config.yaml
n_kv_head: 1
head_dim: 32
rope_fraction: 1.0
init_std_down: 0.0
lr_head: 0.00699
grad_clip: 1.0
doc_mask: false
dataset: "wikipedia_en"
Below are experts of layer 10 (counted from 0) of a mixture-of-experts language model. Rows are named router (the router's row for the expert), up (a neuron's input weights, with its number), down (a neuron's output weights, with its number) and show model dimensions 0-255. Each number is 128 + 24 x the weight over its row's rms, rounded and kept within 0 to 255. Numbers have three digits each.
Before each expert's rows: a language model's description of what the expert responds to; "gets" lists some tokens that make up at least twice as much of what it gets as of all text. This comes from a sample of Wikipedia text that the model never trained on. Tokens count by the router's weight.

# expert 8
Description: Section heading markers == and ===, single capital initials like J, S, K, and words in organization, award or degree names.
gets: "==", " B", " K", " S", "===", " and"
router:126150077092139132115149153149167171098112143130164140139127122169127116165124089129113154120117118136148138125130133074119129127127139116102130096083093142150161141108136140121161125149126090142116103135124120157137142159128109120111126111104154178128145098116136127105106149100118144077122136101125137175142133101124160126070103140086092166153100147137158119127107173144101124144100130146102089169079149100111157168115147161099171134157134173138164087150103091138105139142142067085124101138140113140135135145134124146085121135169154132136123084132108138165077110107095139108106112112137145124109141109137129120120158110130126132123097148122174136071146168137148134131124140087134154161164154121124115155139099124111125103144097117106116106143105085098196139133129091
up8:151122146124151141136143135162153129093083150139119130103133121143138098153087113134095134084137158167095138154134107136112150125170075139086122105148122126156099110125112129116144099132111133160120148147103123128165113074155081182139128132115085176147122126108113099135103085151146153137137120091100189149154147083080112072086096111133079142127175138114164171112120189104116125141120161148131126129088123106174144102147114155150144116141121114097155130127120135107150143131116148109101183116073163159136118126132140129099131098169154138135126066143124154108141084192116124124114110141127134112118161092109094116100152139154118119132109163139147117121103123132128135163159125158136127122130153116131121132094122126100117162164122142125114112159135125121145153122128143
down8:143099110110134153127140123102117079118152126080148098124123119144135137165145080124166128171139131119097144118133114095145115153122135113130120099117163138142153166151120140129113084089133130147130128066123107118136129127117141152143168093160145089154142121135151150118145126072096153118088100088135134114100127137144127124134115124148203128130145139166109126162129105142147086121255128128122079167097107102094172138100137108105139115149110151129132117134114141098096101126107143145102149122123110117124141098117129079123131094080153131161107144152119107118113120120127139167139169140133135151111108107135142115132143089123149143121125141160144140098105149118164150139133185147132145128114097159123127142140161131119127132114093118132165182118079140113116101122147168
up9:103152122108083134134148116129088130109103084082120148146101089137163107118124115122114141121134128122121123112098111093119123120137117103086097151144166141093102081128151137118113171101125162127118140181144164107132116101139164124136137121125145128128169153131150063134148121133106169142099133091103153144168136095099101130099119170146128174126120101156109106184105175130118137110129134157098090178101139118131137207102150106106155132126149122099175143112125090116134114103154171119105107138123135150126152140126102147133156077153132144140149119113161133099114171102147105165104103138127111150104183087109127104124145172099108152121108139136137143138124121151132151163118158143135102132163082098129167106158099141129098143142101081116143145111126151157139140128142143
down9:113178080108119112131125136136116131132089127105091141139128175122137114110098134150149122128152108118145142146169119129106193144119198136112148130141122157110107123148096111138155105080129148122080117118132089158106134085097080104108145157149115116171089117148142122085108155149128135172128135106145127106146104121140176113096157147152122119147141150155079135132127156083134137149120177138154170159148139120171105173154116107129121128119141134083137125152094117103121090099165132096121182110152123114147070138160135128148126151123139137143148130169130135139139112147108139164084157095092123102159116111147108105106068086104132121173138127118144158105105087114141121110123137166129153146119142133135157126122128112128127114081111124124094125083137169097152139128110137
up10:153099126134160098119139137124101128134150111139103081123135128106076124144160116149109125160131114100137112101150140113132121140132131145158122128165112158140130172133167120082100163088096074109113131117161116150174092143107064109094170095126123146139199107113109126157156113178129116146087126123115066137079126125161056145118143151124120130142133103136170167108155138117127171101112138128173112110094129101093135110155154163126168129127142135140166141108123159115146116155134145117126135115171108138106188149128128111129139164126133152153127147177114105131082122112112117134163088115148144147100123100092141166119124127100120129118154109148156141086113148091133157150156117143114084102154140134132122105118151101130128138091094119128117138120137149145128139149145087
down10:132120111094140102116087127171136133119112122140117128156165137105089131167161128113134142144134092128147134151119153104099178110114090121105123137137157138131153116138129151101097112137133111131134076099132157132113143146130174124120147131121129128147149112119092098118141117152104159121132093093117062126138133096108156149160133138110130126101138131095103153156159136108114118142164150108099154164162086134102159159126157128126180092115142104185155134126194118158142115151084118150134156130152134110158088119091087131108145129133129137128124100130144132123146161127104149066161146103072110126079182149134115136116152128127114120160116121120063156137099161074110134165127127079157115138134135131126073148179129130128143127124129093160107112124146103161085154147122133
up11:104165093094095122144114140181138160120119158135159114158157137150131126096124131187179140125127095136109123166091117155135128144126081155146120139135140145130147126071118134137125113136149131150153126148132091112138075128137100122135115119159107127144060110169108189103113125111122122123099108128161141129088134112160100144140171140138113136106160128100124129104083146147102157105107105189102138140104118079140169125085122141130147106142144086123098099145086169096103092115126107080148129099121118147150155161141131115123171109146150155148120109146132156112115133100097171163096147123133149133164101133147127144132147109127140154100099130103114132097109091089102147132110141153124141120190094110138090135113155137142122127096139112137139157113155114097135182125110144
down11:132138126095124092163147114119141173111132134113140107107130128133133087125151153179149113171122117162065134132098169132138112118126117133141143109101062096135092133154113108125118157150163107132146112121148145121150138102117098146109121103111135133160132145150153112167122137135159118128112140148115148077141145136136133107150146120137125140126110147152127149144116134176163104185085116103161102120150134141130106067124165158118144123154142121118182119100123162145194149106122141122119164118068085140124119122132106064134102139159134117151096133116097162105168086123112126129104096175146117113100132148156127128123086118121109118143143163116134153086093100100124121126135130110155103145075170108160104101135088104183108104119173137148079129151134121151132147123116134
up12:139094095114084118123137156147124146134100114097159132157138093113116141157139139153155122122149111155125128122100106124116148181081102075143106128145115130123116149106150118128126136158121114154184065092134095136149153123118109120098100110123122121140083088110094132170114158079120131101120116150121080195113138119169136158125141134075135136141129124121111164103110135146145133161137128152148109122112130105159146088126154101093141166156145120136151083125131132118133164141131128119139187163114077110088157143133124128135105138128106099081127105160124149187172132137074154128108141121155124085171089126108152095158133140126126143120117149119135139123155154134147116141159104117078134116142116150097168138159138167119123163122136131155145129120145131127061151135097104
down12:137084122147130116129151147119141145148134146104104134133123119089137150131146138155123109107187142153124195164086160147122123143135186138153130138121141113083109142110116177170131135127133109140132110128134139127139094096123134127132115132080103105129103126163148172103121158165105118112126118153133095126129143130133116173164134207143153081089141135118132151139129111149079167167133103152102149132123179126132129132109130149162151126172146109121158128105092137118136129120146121111129137124105103163099128134162126094130113108115155138115095077078123132111108166143134145156163106147168128128112106079126159147083140112114126113125103121093123087083156099127098098120112106161148096140094131170092154107152140156104080116109122105078117127122173121092148139098117138